{"hidden_size": 256, "router_z_loss": 0.001, "norm": "rmsnorm", "norm_place": "pre", "rope_fraction": 1.0, "parallel_block": false, "init_std_up": 0.0496, "decay_fraction": 0.872, "decay_shape": "linear", "batch_tokens": 131072}
Below are experts of layer 4 (counted from 0) of a mixture-of-experts language model. Rows are named router (the router's row for the expert), gate (a neuron's input weights, with its number), up (a neuron's input weights, with its number) and show model dimensions 0-255. Each number is 128 + 24 x the weight over its row's rms, rounded and kept within 0 to 255. Numbers have three digits each.
After each expert's rows: "mostly gets" lists some tokens that are sent to it at least half of the time. This comes from a sample of Wikipedia text that the model never trained on.

# expert 17
router:168110131128138152118132145097117147093131097133141103105150104177094083136144092138108108086142078107091092123136140102110121157123124156112128105131113125187162139121128110102155125152160116150126147099153121140124120104123172132165175148126108099112117140187108127090138128140142100100102129142126121094166129156114123100101136139127194139145139116130097186144117159132083100127112153125121139171099116162173124108127125114137153152099081134095164165142128137103108140128141189131168105136146109125132151123089157144133139137095139122131105118112117111121112107135103138094145123138110119134130121095146157146080172118120131131097145122120142092147129129088122157144098118155082122112123136076180109146130136149110100088144103054128146131126126162107108172131106166
gate0:121116151159123101125110152140118140163174162156145151149111140111082113141117100115139154111144122086116108126118103123121145115146085128136124135129144096142088150074133141121156125137136132124143097140093118113162112126155143145151125159092087115140131185097101146091121121091143158102102113175124150188195137124132109113109109143114119125133121128129123151128121118095072125104111120133191094171103140113130110111063170144137157148151100131121156172111126157150124127133131155111126144152169126122155125138144140176106103106160104146124110142134173143135135131139142159148151114139090148112153109114127174116147156127158144140156100140142111122150093145130093099134145109119111186168120097137144097146107090151124186126133105139146156185124138073125093110111112096
up0:105146078140134103119157135120167107136104129098117115135117184120167137117123161127145102149127135157118118132096119109144127180157104111129099134131120100091126148140092077123123104116108146123122142096152162141135149155159082167132133131159140114110152135103141107103170145158103115152150142140104129139124121144131122142150146123146129107136124113149095106134152124150163157117169159106135164077106078158151153107133086120119126113151150166131105094131125170115153119179128150126147115103127101157100097137139088121157162130114147113166119133131149143161139101136122080111126107137145076154126111152099080124138131097156145150122160107101111115181125131092148113146157131140146085115068198110097120123164158130100083101120129148145088106112164148142111123181161122
mostly gets: "| Win | ", "| Turnout", " JP", " medalist(s) |", "| Gold", " doubles"

# expert 0
router:174109128124118131089171135119149137146163122143138122112143133139128118093145110086117101115132117085102123133106090110106113131142124156115141112075116131106126125124109139141158139110140150169111150121126111122103110130141127126158101149151129090123119131124111109115151151065168102055118152118105121109146124143116128115147132128155158124146133076148123126139125161147100138133118126188166164146143099134126108120098129133212130098125117098126136136152140158130111147169133136099128113115150087174108114115121177145119183121104169085140080142140151084098152110158118149111133127112117106125168134125089154128109128153094145150127155101172129101172159139098123154144121126139107122135092116100136090133141077150143137135162120140189136147130136186132100186134176133
gate0:176148153163095137133145113146153136137151165166125117123141142065106126108131161119142108144123142111118132194129134160134156173119153099101120081129133092107126135183159142135165101099149145126105084104135097087121113101108140132116124141122096106143086136151111139142101144131155116140128139188137115110117093137095113116122110147143131136115167109076116179102157119139077110127137142155145132157102133134142141109162117099133110175131151127092112127124121080085157109117112130146106109148128171114099116093166130163143184130140099126115131121111143146136173123115163103098138146144148134101152108157163123145111159106142114148131122105121133146113129109150123064142153127100099104147116147152164153095143139119132122160176093154096154136083112128139135066099148115
up0:135172154120139132142095143104111094086150078137144159111106179074135115136070127134134094079144131132124125175102126100129128120138137128085110139168117123160120122093142121119130155085149101150126121122158068125128155143137157115112167113126087118121132157143145101123114125125131136128101129161099081122133143099101115105144098139141141115093136135102103123115173129120095149085097121166161148099128109159115160146077149160099133134076131117123131153123123109103140094116109088104102125136144134081131152130114167121158115097108145140182099113128152156120151147145126134093123113125175124110129143168145114142138119132151079129118141092157111122124156102123135100089156115073116126111128136110098124104146137083110133136136127140150137126055090152166087137125141181
mostly gets: " down", " up", " back", " brought", " out", " start"

# expert 1
router:128104107142126190136133111082138173064115097119120103054159153127101112104159111112099118127137131164065098124114122114107107142145093137122123117113114112123144101123120128123151137114124069123148094097138122110115089106118145126170106156091123096139110099114169101087135131084156128117115155161144160125143112142099104140181135150135093122157133093146103140152096085118112113143133135125136120154100106122113100121118098113204109097114112106093172155128114169112134140171154148100125097128162138139108132126119187186133154145124127122162146109131097110094140111160144118091117134111112112103093117111102168140118131151123085129124179115112136117119137116125108150121080146134104144150117087134141109164108123119152106154129144129112142115130163139119105164144122147
gate2:136123110148091125138128085110134122114124128133097105094112103132129118075146165143129153132135186150149161092155111146135155165128143113118120125168126107163162168128154142119128146092148132124122104160126061112074160144152122157120123153114121096078162099129137110108127144119142150145106131157131130123156184109149185105123104179128160115154112114168160105122127143135131111167145139164111139144103128133097114115145144102128133144154133098175166169084136130091102130166123117155166095132167156149136166129122109135133105164146132136159132145126082152168153123150116145130120127156122132086127174087158096137132109146160131150113138083129118116122176132124113132143097144135149159151189135135166129113150118159165143180082139125131135111130111162145093140137140111
up2:096085133073124137178126111138128107136153087138114157133141151141096144175167099080123161114133124131165136157144120149130064124111128167091110122129158093132116125124155152074109085137161161114111109122134132121112127115125100134116125105099117119112124126138135141115173132111150120184124107132123127109133109102122094100170108141107127140116135130147112107109139155115100149128095085133100134121083158124131155184084107167101136121134072122177154128131112143123174123121134107140117102138116112132103124120142146106102130141132134158159130162158098123129141137132103129136151093113090142114108158175101092127111118164107118111139145152139125114144126112156121097138086148125143169136146151154155079116111105139104171140090124074128194113113101095130149204156126110
mostly gets: "que", "ophy", "il", "chel", "ario", "andro"

# expert 14
router:166099119126116127112165113121137122105154089110118125082138100153106094110135101127127123087192095137115138120116114080093112144157139158119142132118100090156151131100144103102137171131152110112121150096156121143143112121147185114125152134135104110092128112152147124112174108137119121096099173133102133117161140161127104090129143141150139139160162160135115150151104141102118099131085112103125163146093125145148136087115134111126146133100078130112166132152161140092115165134152145120146076106147095152101178135135133148104141163103191100135104144142133095112125117127114116110132126121091102120104120125099147153129161152127088141095150111126136070162151111095099151143126147142086130132113136069155102165091123156152114097110124074135129109150135140108119163141135181
gate2:152133115158126154130166178130115175114118114108173089101088138155095142134126092120158157102184109132154123162132139106104122104148126114113121136128107153083150120089163120135168124124164112118118123136114108163137114112119107158123155131146171127120137095136180111140088089127091129100171125073146121148131174110094132126129126117136110177134151143112134183113114119151083132157117162138069142132120108103105133095124136103106122121148144146112135105139167114144135150083142170114128094106142162127165160130123158170108146141156160095150116119106148152105136081121120122173105093110144195115131108117084122078124144114141090104092146138125093119163125129138119146144168129145147105130096150140134158132121146130099108104113165147149105106144134153166142158110120137
up2:115158143133100147122133141138128100112126110094113098114138122121108094120137107119126086152155126124154110111161092113134145128086104128135132137159111131132120137133152129118112117111164137173106108109156090117112107140098093159157124103165103133119131152174129144100109136128082115139090120152132123133089133124152192157103125116128151157134124136148145159152153130137178163130124123123084145136124127142154134141120136141146156141135178142109142151165171148136129110133117176151111139095194185163173144087156127124135171113139135118130139122149132141146108113093133115147132126108152171139085154172148137138134155120137090119121148157135101097097145164141132131139117134112152137106069096113095116183060106093088155175095132161146142112085130105081092172139108097
mostly gets: "idae", "aceae", " ancient", "idae.", "ensis", "-shaped"

# expert 19
router:177125114092128145116175112100138137125148097116103127130156111139128100096162098125122143076139090093114114140084112080098112156123102146130162134113111109173170159110140089102129117138163119121159154087167123146112136118168137130145143107103124137093114120159146108104127131111140115119119143100109150120173106143113126112126191134142136169137131114129130122143130139092079112146124129138146141137121116125172103121110110077094142085065087109098144162144132126090144141154154152113138114119146108128120153096139150130109143148103148110153114122140141119134129085125141092082125140114118117095111079115118146159100116134129160163107192104143174109134152097095102136139125137165134150139139113079178083136102142167143083093162076103139124105129131127121099133120148155
gate0:128126087149115133138154114092108163170135094180101133131148121139146115116110122143128144177181087149108127065149124121132140159099147120171149125110139117075177190122113135091159157151143111141137134101122118113133171118144120090137134143153139142077137125124082163135134136152169123119122107125129136085101123141114123108106157106117125115145129163156124137100110144136127153124136131157124132201140088133114160178148113115134165094095165175122100130184081111112134126116154112126167115139144088074118154144095118119118144102167132146172121151124161134139159103119121119127132152150166127147092127130144125118115113110098113088083161134112148134147103145142142144136104140138125147140113077135151125113098141119135167126100125139163094100102173165143145138147129154
up0:110135166110129125122144129119110124086156143189149115115174171125128126119114130123130089119135139121184153141133147145101123129134150106091105124129125101143140103156100152160140070100106106143091147134147106129097101125101120174096107140125127171133149130129163145113142121115161104134140093150133152119155134129139119163115114145105127132095171127089130121100128091078118161110099078110124139118136156164168119083071127145125135124154114118128110126109129121157058136156116151129079125125133142124162134087182143154154131146142099142083152120108129134138070108126116086121166142118123152098111124124118109112096168141098123151151120099181106119153150094131118123094125120182144132152134093128166174111135118112092084161144140124092133163149123128145165132170143108
mostly gets: " | .", " | – | –", " | W ", " | X | ", ") |  | ", " | −"

# expert 12
router:181104090119126177121147124115175173113156095135142134094134116157116056127131108126088096138167128138118135103106112097079116149144128156098141122100103094137153155105141096115161131107149131126136140105152114129124115085159159147155126167164138128129115128139119089115134155137110107104118142137118147083140129186145115097133176127164166120151167140131120152143139154061102125147086128119120179120086102119133119108116126129125100138133083104135132145147142138108119148159146136094135113120131090159106135112113153149131169118092144112140102130157162124110110122124122117117111151092138145101109105107088161135106146174103091152102169127146172135175125115117117160131122148167087128130137114115146100133103129133164111110149094107173166106120151181081120130115132153
gate2:154139119123123148160115164134104129109121119135110163102132130107107126141115126146121142161108146153114121139129138119097143146127108126107113196142130159128142168088124142096136162107137148157117174114108138161155157160139161163127097153127179145146152117128092132143114142114127111117167163102137152108125119148157074096126096123132143095160115120110106113127151125096175094179117094143085146124140076073132134111130107153126113097120163131138158138103132120087144104163088099079137166133139070159120148116113154135140175085141121153129107148123157107127058126123118133107137107122122138082086132188124153160071137137140076130111122164133199113153136130149104150131114181131131130140153136134119111133112121116110129140134078132142149103150139121133123143115148105
up2:087078119145111147107145105134162119166149186112135110125152129128101133132123159107095093122142122135118174112138125095121098120105180130091117132109142124130124115142171166169090046124120132122141109106139136141137104125091099128104145113140082124123123086150160145076127131142150128136070103133070114129153094156117121148176129096154123128118123167133177125105137113165125123088144153125127105110098139121126133145135159144143117157129119159157116100125159115122078101142150153163075141088168128116135160089140139134095116143134116110128162118119091131133176106117128149112076184153124120164186123116144131121186101131145130116153126159144083135121118151136134137130122086130097110124121119099116129126113083139165125156144134091111136141123133122107132135155163131
mostly gets: " he", " She", ", who", " He", "ov", " she"

# expert 11
router:119113104096107152117148140109115142092117148149142122057117112131111087118131075124089138127100132123117138100111137093080097125131113129082140127135121073116129133131161113127128178121124128108082151106136128151121145095114130095131137142122135138117101110147164080102138128134167079095097150154152157109163114192094103125145143132158128148136118125090087130133106144114115117158145166149157130136094104118140078134138104141158134090101102074115146209169119143085118147124150123089137153094147111143133145114102120142087147141111147114166142081128124083124125102132150141061151116131148133134112080090079176147112123124102115117114123104132167130130126111086095153127115153139121123124110098129133094140117123136150119108140135127126142108181147138139121133094136148
gate2:136144100185156138093147115154129157150123150133124065089159150128131096146129114141122090163141121141143147141126150143098135160128140113121125136090114160155112106134100131128106093115142086130123129079156118152164117131128155088070129143111120134143146142099129108143162153113152123112133187085136080138149149161133153110118126120152143142126078140131142137094113148152114100109117141161138154114127174141124104126165113181100136155116142125134088122079105136111106104150158107115152128080130143165163150132121126146098123098166119130135130157118137129156122081140163114100144112116163178095129127152114121107097110097121103121153118123161123139092145164111133104153144135127140119113091069113164109127113110126086090130157130167125184112112165124142169101073152162
up2:178099114113125078131055132149134153143104101123094152139126103083136135100105124108133147137108150128147159182124116109141136115097153135149153161144158111133099132060126135127150138126094131163096125123157130125122147086076107123145115104104170132135111140150158128107129176142134144089146110119161143121156103118170124144106188149110105108149105106119120124149148129173127165139098161100136135128127146133150106085134112112176119116148133097078103132098141117119108140132100122113100130161106164143120120147115112155145117189165159118143122136105090113113130136134099126130123121114107126141172110086181132174168191132126115128101123122132152125154144119106115164147121148128139162112156181163137159130131154126192146147150116106094140104155117122107119128150154113
mostly gets: "rogen", "tic", "opy", "ression", "craft", "atic"

# expert 9
router:154089134134113142107161200105175137099152133106117104116158116120113108142174116150104117116168105145090130163100102110129107129122105137103167135080113124148141131120133122093181116159131097150127160134191113139103100135169146107152127142148120106103106093126127084132144130139146131136127186110106158111117146159127137136170113111129170147180132129174110168122114087117109118158086157138127132134116117128127146098120143092149133129110125126113141103118145137136103151163168138087140098109180070136088135110138170132145118163105110146159116087118113111138111066153127086133133130105142132098096125114117145130094159126086122136118166104148131110166164085126137122167130125164126153170119124119155108147124076136097121121141094142146136090133139158113138150118147131
gate0:173163149126115125116110146142151139130088148164127118082137153129120123151147071149086133138133110083082127173105121147157051158126106133088125104142157128127133141120142107147144142094169148152110122132167147137152127116161145115130098128110076147123135075135064097107128123138119157135097140139125140147131111153091136115103173156127150130141075115182099118150139127154132111202118158161130132144107114130158155120156133148127107146124106111114138147123090134118138168138118133142133133123098102117093132169127141128115105142153155153144122148130114164142149143110107095117138116134128151104128141098128129124154120080128162161162105156094156078151121157134151137119140099127163106092095094092125095099138140112108151149146091138188116139117117157138135183164117125
up0:129157133118177163144148121122130114110108139118142123098116185103124150172114084167104114108096125094178119125133107100138121108170082127116175095170130129126129101128108124119107165114157161145123139101109076136086164109128123096118122125136124129116134105192181141100131121093155151071116127115165153121154118126120123118152141163111127142128080175164123119178142152115158148152085141135106103140122098130136124147156126163154106160125100119145128119130095091163140111124095116142101139126136109110168105151159142113193130134169159138133099150105081134109133110123136147124137138097096170111131125129085142122123105096157179131126092143131129118141111082132139109121127132116118145136173119104120129133162149131122121123176114137107124105128155085176094136179125116
mostly gets: "alleng", " McK", " Whit", " Lewis", "udson", "xx"